config = dict(
    n_experts=64,
    balance_loss=0.0184,
    norm_eps=1e-05,
    optimizer='muon_variant',
    seq_len=512,
)
Below are experts of layer 4 (counted from 0) of a mixture-of-experts language model. Rows are named router (the router's row for the expert), gate (a neuron's input weights, with its number), up (a neuron's input weights, with its number) and show model dimensions 0-127. Each number is 128 + 32 x the weight over its row's rms, rounded and kept within 0 to 255. Numbers have three digits each.
Before each expert's rows: a language model's description of what the expert responds to; "comes after" lists some tokens at least twice as common just before its tokens as in all text. This comes from a sample of Wikipedia text that the model never trained on. Tokens count by the router's weight.

# expert 57
Description: First one or two letters of a capitalized name or word after the, of, or list dashes, e.g. Con-garee, G-ózon, Pa-, St-.
comes after: " the", " of", ":", " in", " |", ","
router:148076048075110055132162127098131137095040144095168107103118149096103125112155125169156046093137142125144161101155111123162104134109098103103105117154096149220153170153141101160089109094142090090112131082078092094136140103091132108119145168102119112155172121130148170101126144112095104089144123115201157138148159152178155136108108088121146148099150095176119165161081104089153188118090
gate0:108117071133150154141151140149117126125135169120144131032146218053163135078116112141152085118136114098158107102144136167074134155139160112091113159145153103116153172106121145198173097083151163126097097150141190131177114115092112084150149196199090106125170140131137136104148102180153116068086075153100107150119112130101171149120105112087150162105112090159150110129104203167108128126107
up0:127126136134165136144126071120177161118179098113142150118121193122137143110135118152156104117179187115149071121114105189112113157107165133133109080110135106139088141179154180144198149110137140129143137076172138108113084166156110174101081183167050147066130116143116143131143095144172192072062111133091144179078130129101118110175063123141084152124112156115155121129070135121078188152109
gate1:139119141143157192173151134072096173142149150126093117143115124098118138072116094110053089191131117143105146109128050128145130124154109104094100140165112139070094177115099141139145100153127155106142136085121115114168114085197138059131092135193167105069123184216101152127170136173121061077123118100136155103118150128168179101126157109149159118100123165086082134098116138081137141139081
up1:121127130172091144065117136114122044095140147154122099183130142139120117160134132157151182125119073170141141098113142094148120133105129188117131067127143159108134165150124176173170173078180124142131096172162126181138207116127131116115134124139131128155139131107151094145103127132063175115178118043157098179166112134182085146080138056105137094116167137159088098123085154087123076185104
gate2:144113158136137180171143075135152175153131193164110113134113099161121095086103076144147093153137122143129098095174087122143175187100105073121104172140081074152142124145096120136104119099135132161129130072121108164163193029093080153096149115140180096136117136209141167098113103080143091150127150177152078159184101145145080158135160108164103164129164141149140161107085145131157093144103
up2:146096175096132108113136123150185136116147189167147104094080123135193111101144156104148165146118111156070054148141159091125095115084034109102163142138067097125138158193171155130059194132094128154137123074154127120128155144169094112137125091138121137110105100128130147122122105143116173167174114161118200194057142133085119151102091078157134137091127096094178108136138142132162116102102
gate3:116146115104130157114108161084199117140123107103145128152194154125146136119142089156143154186088125090093094136092157164089205111147138119145148056156130174091136191107101098161062118120125123125144223145111129154120116181135148159157184148119153145154163136149174139131155067154129074116101096187160111104160163121135127102158121106120187157098090159141148178079117136103207096115104
up3:172104110116128118107100118084034135125141129116134108207109185108164126153126160117143125140108169127118117125138098126173090147138097137097072135140167080092151131106159133181188110061112109150122168100157168118096102133058140107143109126157063107128165127122090106192135204131141130135108101044113150133115069140144079127119071128140163167139095175101078102115090122125191114097088
gate4:110121093159099222132153173147163152112137112089129141160109137126155167070138129165093130150119126139189115130199060129107180110167079172117126151110127127096185130110113094158097100147095143064151130098136098173169093123104114099140186088125077101128138127196129085127125200103137096124215100130117108167168142168130174083093159153130118111113172126139125166104103152157141105174169
up4:142124149163161096122172197136147123088145162197142112087137202120106141110121175122072112133138133167140163136127180154128098089131143092056165160136116091088121106138114120131154103092149076111081136099124105158149112125141096129147091137106139134097176089099083089185137165066139170083069150160130095141131125177126137142087173145101177155075143110127200071200086130150154104165111
gate5:157146130113100145128080088055115211159171143086124130091091125084122123052055103086102111048130116123139171087115120143103157128092117079099153142142100112106158081144099119180126136142128108085103116130065106112193136121149107090094126107099140114152124171065141068099079130191109123122113126128097181109133155157154128057092147164150176125130137109126097146119126184135084082136116
up5:153097085094098169153092207163099113092129115145170086169163123123143137175181164105128110189159157152142179071089125119149103152163141136107186102148153130097106135059096140090136095084112106073092114143149091120136093151123172119180131138083156132125147157170121122120126090097088110144116169080112084138177137105180127107148131180156121223121145174121079128126147084130158135175184
gate6:130110150156141189178162204171129171113125099098143101132102128142095106117098128078141167135111142134089159112126150130069108110142161080112152126119077107162144126185102118164110106133166135083102204108112102121111120132086174105065106118136104106158170140139175137103160147140079114182170153110127126051112149153157134174102124144127134134162071161194085183206152115149171129060169
up6:159091183098110043141146135062118071143159147116159153151138120132106121163113139145083171054182096100191102122109137077203120146185137143134143151117085133180149068147123163103106116133143124079152116094152118151073134119061097139159123125077101153146137132162187120136127083173145112168106048122084082117100069121118157119141149132115091085131120149118142092121181140118150145087120
gate7:107143150092124157107103159080180122069124071097114114127066120122192087140112128190100090168126117119096151096104075109148119111168081154116096125115131092221087187140132158221063102104144172082129106097111144096126127133177132145124160156120092096095105121145150091104085128143118116087163084091098155178151138109144150158088115116113173167092101147099139149114177155077117124136164
up7:075098171124157108114162167102155126120123071098116138157136115160122166168141120062088080077062110106064178168145083112072139080090095108171109179150183097164104104137081145141125104145152129141151144115146084160132173102113139080100105132124152145175182151105184147130070049135113117139107163129107119106068173166086102089083153149121113079152113134097083107105135137112103126091150
gate8:100108135075183134138125191121130158120105154131096098142089122103079141114131108123053118126175136087099119113165025133130095144123057120126123085150102069132153133154067143151133100133157089078177155136087117140117107093096142112162156130154149093076156192166090135104163132144156110105094143140089104103138159155110119106137093128118139100180107164112057047210160125114121112175141
up8:184152155107106121113109083136044081139114108099122189146144109108111145108128164102201142104109072118095181122115081122164112082084140167131123172143109128085111105130079071125167121184102149166093114110105142109151143106098171110122095174111139170192110171135134173101088108124103085117144114162089171137105091173146071186188124162050159110102082071148106123140133141148136135140125
gate9:182135118062176129102178071063112101099141122121104073140122161102110129100135078106115136139167140087096099119144047187138112138158073129160070146116081063133159128128075081129140165078175099187153156123119118127133118178156081121143166167104139162106134194116140125070140131101139107099130146171186133134109148105127099137156149067149113104132074107152123185135128118101127163122193
up9:096079126104077070166108164101118164097159166101124121176091156063150075103095122144164133111097143083141150179072088126193140137145152114155109081116099142148193117144150129131179095160176117121097123148130106157089154186148118162162110091136116183172138170139157085155165217144087156123139148133135163151126093070187104162121149138169142069134106153122107122135185094134085103114140
gate10:112104160084091140116129119103139098128091125091130150124115115092100199091196160138120156100112150133145127102153101108064117120098089089123098139128133110162120152074148121107070071101228178076081109125186157143149114165105161147149166151137106093195131147157156109130171088144134101152166126154130108136157110108164128130119120106117068079140116170131126121089068178087237146116138
up10:105101117162076165131136115179079126129154092190114131082160070103118160125166133139175089127119155134149121071102183098080095155069095171158165164097109146134149112135123113101111068120149115178118144127083138095165129114102146200115138155121107141164127085143099133184125107107119123120137161131152169075119087083159208128189122129093096169084139161144128105124124115150219100075182
gate11:144131137127058154141169076111098159153135056143161100116121119112122139138071122173176105162104043048144153219137188140194117192153115094131094128144149171147153135128145149097086120135137163130113131092095117129138161134131119118116169162185138105145164108137130114125102126136097124074043091166174149130132155117152120111156115121176133111055130131137111174160096203147166128136137
up11:151123170101141108061139107125136107149202122157143145146136176053140107131125173138143070109141163134128101084147144092105192158167182069108086105119107165084089139164109109112141131158137139163049147106214129113148130150142091165142121082057148164161144151171109126077111131111113116130170098137074122087151063160113085078141116080154120114129188172139156102119134118115119131116070
gate12:118143079097158164081109219083132116137150096129136151041087124144061104111094140155125143138155149115124109149171111104117085085180089134132084126137182174124166159206114126150119087086139143092155136086143130123097080161099132123082149115110133082146133149138088150098151148131153074132178148146084093186157124134132134155125171163141175187097175113117104118164175123058091103101089
up12:098142123149143115140101160106094108149162105096098136136105185138137105142155122198154093137121132078117143130104117120191076073156101085131130188147155140096115060111116062112082134085101137181122100131113183131042136111134104116098095120130118088159131118147123107148156148088150144149177093146142118092128118043131142162127117135137167188127092083121130129077117033157126060138203
gate13:127043150160102153164166056093159113120127148116132095121070185063128105117133127132109095120183216103090136090127131169138139161129112125130144126077158127102123145136081143185147129101170113112149208148061133207088131149065113103103170107117139198151129123145159126113108155129147135076103128109155108122114150146130137113211146103143159117121114129119101097138090104104201081132099
up13:169123122166110180119145135171137130142094110201124123082118073109144177163066133111083118141117106146134117095158110157109081134137117165083182131184115133095165133101143112112151146147141192091125046079134150123114108118116092128155078141159140117158108139117154076180103158126108137191151139176112149168091159133133124142079151076080171119098185154215157163114186186132137147082134
gate14:150127126137149127173122174147081077118103184154124084141126206120124149120128122129111128099167079132083146154152140125126121152171184030086116079117103112142174129144102117149076087145106102103121158066111113130073086120064132106136166106119166057177138089122167136126183170143146161183117090137131158124158107110140106146094144162129155121060105104126135133046108150095198137093148
up14:132179082137092141192210154140107058089136201143118129103136057120134135140085140098107212127142144136118091102101121147105145125115080144174089167199125092107084134127117199075099117187128128095142170155142137122073110136108171131072134141129123145118139098142171141157153110145102094156121149162131110148119138182129123159169060058076140125123151107094112115150166095092105147154119
gate15:140108122177105132092141117077121092132120119149131115097133180147131142097077147088137114144128087061088112107133091123130087111133176096107059155177169121111073138141104112196115083126121051120111144114103114204176121114113180066109099144144112089176111144120162098116158172098085091126115069138138134104127177127159151206086149094164057138131106095143178135180112137133149119118189
up15:142132127098103169149108110144125130109131112118127157124187093139192106172133223117095113131152171127115134070108094119119125106103107102151172116138057095095085089097177103114114147098118188137090105037168139120109066133167140149110158151116096119136142140109092169102125127110143067122122135139031137151135141097134104116121106088180146228124117105084130147109156089118111056156155
gate16:108149137132156183094152131116074074126178125091146150127140094187181147068127127148174156103146097145112142084166129194168148163176113036084134106132164151146115183178120092159057097151173185124156106150075129139128192138110159159137131101113132102089104116168122064149134168174133124172135134103091062144141153149156114085143138126130111109117151090143101172196144100123137128109115
up16:078148163085129146095114105209138130140144151122194149110113152132131127184085116140098122109125112139082163109183101120130099160094128121161074152144184146106142112088112159198153102111187068114094093159079143096112151092177114179161171183148158192163116142140114117139143135195138148165144178095121178121127142160176144115179147147168184164135132166159139180120173124124111140090175
gate17:144158094142141106127131077085140108128169104103098104139120150120109127112115121155118133159145123088106142116116105087082168132149083092148125119095069107086111124140137148112090147121077142094070123121133089120181125137099172144158138119099056073180126144134137175147060073155093122141148145132125093180130176132149096066155106155195080115150198067183077147129080100055086104164186
up17:167119121150129198173129181140160118118095108089135055130084056148122143124156128130156132161082088122090140161165130096150163110129157104104118113100156140200112131101134130091108146165138151132171129028165166107114168143112160115103119101122068190201182102174130100157154193160119118164099157139139089150101150142159080133136127117167123075129118113118155069109075124106152143088175
gate18:137113096094168099149141125087106138107102098098106151124067206087179069097086158151098135187123105115130139134100084142152075141136124099161153082156185122178150165126064134115101142151161062105105202066173130160093132143102094097128187157112148139160143115084190153132106109159168104134140157101133108154108090139133098115162118085135153103169151139131172184169120182113185133106148
up18:096202070132121174123117063127112091118142060035103094148148066163135122162168152102093155154165122084143137105119155125099104129084139068149127117155127130113096128103134129168166209093151105148131084153134091109193126149154178109184090161140085106149125114148135123101180116091060135139097088142128148116140129144122173119134081156122156130103109150115087091146070119124119114049095
gate19:136101188131120152159169073132112114091137141132105109063071155142110184164119150141085173112144154146102072092155113137085119121125116114154077100092163125153122152107101089133083111136208143098099071120141123119083148118128163097117155174124152147128161115119126146110072162089149155045208069165167115128106155107119120162138135134128057079106161071144144186109128153144091068162130
up19:155142127139100068180159110207187079095137118179095087124117142154094199129121201098150119143110079142102115120154172124155161129125110156146172148112162159165092078162161144149131118095140082181105125140180126086084122111080122109183121149130129125151113120181180162108172172079121149099116193141120130149156147106201045121135144144156090159142113160133075115161127136119113112136171
gate20:125100124184177159132131092100170187166131112123186107104132152132151125093147135114128152139192096159066133163149134120203115104138146118128068145130115127118150082153114106188144116114095094123158136059155143125124177141123185131132123158153084124234090080088101173145092142110131105073124069081145144155203135183170161081132139093136089108143151137098105128180148149100158119150135
up20:073158189160117163119122083128158124102153128090079058127132103112141103087148149159071104134166105093058080148117110115174143130138051115075144116123089112169129157145149126142181136114107152120128198163149141118113131069133149142110133184120148075114111087100125116150191166111156158163083121136098143108135170154058139105152097107153172135139152104089112120149141120158149089223196
gate21:165073082105127158189174083144118091098160109137105153122137142139166097130159111108155169158159126107151146086136136138188096197188179081131135100123133052134125138102152163087075165093165153138080162068116140125151126138059194094117128157111165149120182149139139117078117082178156092156118133141091123075153141141145174143106095097142142069141137145080095139120174118138120130194093
up21:088156118162194156124156115106114176147106069110081150114136115116110095129152248125114112106119107120122159172108104104147092150187127117133156114119187201189127092163176124135106133121160115081158113123142149081128204122119149111112177151159191129074117126097123113197148088121113073100089148101157113147123104162102111110170115131142131171103102130102123156083051071111146130122121
gate22:072100134113089158178093116192132087111123078118120110117183086088102074099167091133149114113143149063084112129151124185145123169171124101125062103145153133145117158114139082153108160120098087139130139112183088146136101190079137096094163095144138083177179128110134039117168173201138133137116091127200136123165168105178087141118137126084116119063110141153116094110145136128147124129107
up22:117148077149131146042179098130140126109151213125139094120111163155119133130101151145123114070129171110104117155109088151099136077227103130187125144165116132055092085158147061187070127140169091089111122125128115091160190131180138154142148152165113103151143120164139135178142119106147126178189163165120131105106116144138122206088133079128151111144120152135151099135100106178109134114154
gate23:111123068122176148139132179131113174171183135137101143067101108108125144096152181169162120128164087127155135121120131188165158100140130129152146106187094151140121156114095122138106119137139130112105068115103113100103124117112140148041139150178091089130158152133144120102176121135117097066084080080106165113094175129101152137135184082162168133042146153117111066091138154058190144141190
up23:187139098174163063145168140090172114100130130087159148132152087128135195076165145158116121093110146134097155150083113140082082128191131119077122161075151150068129123172123154080148156153124107112130107119076138139121131066141185151109089095102157134184133095161147123170103147145068175115148081159115113133073086136136212135110072126116158124123154130118073120126118155185160129183110
gate24:205147094113105094153151126076064140212175146122118138157091124062140105135100101107155146164164134109119098173182070152124137144151132086136083144154151117136122143148109190151153131131075106174166161106108153095165130159142136102117132135082116114094158096142191119081083157132167137152146100108120152172171151074151139104076092075154120112046148104161180133177109105112164152120083
up24:140175144158136117170121128082096163154047163148084149134166070087187079163137116125129111152138152132131127175137084169141128143130115125105122101145102115165102120122130178098176168112148097122098160110130135111193076148206139159151150098147120171126192120080127133162172088081091125074099122129126153194120113138145127128100076050102161153092113123180142135209069135127114154163138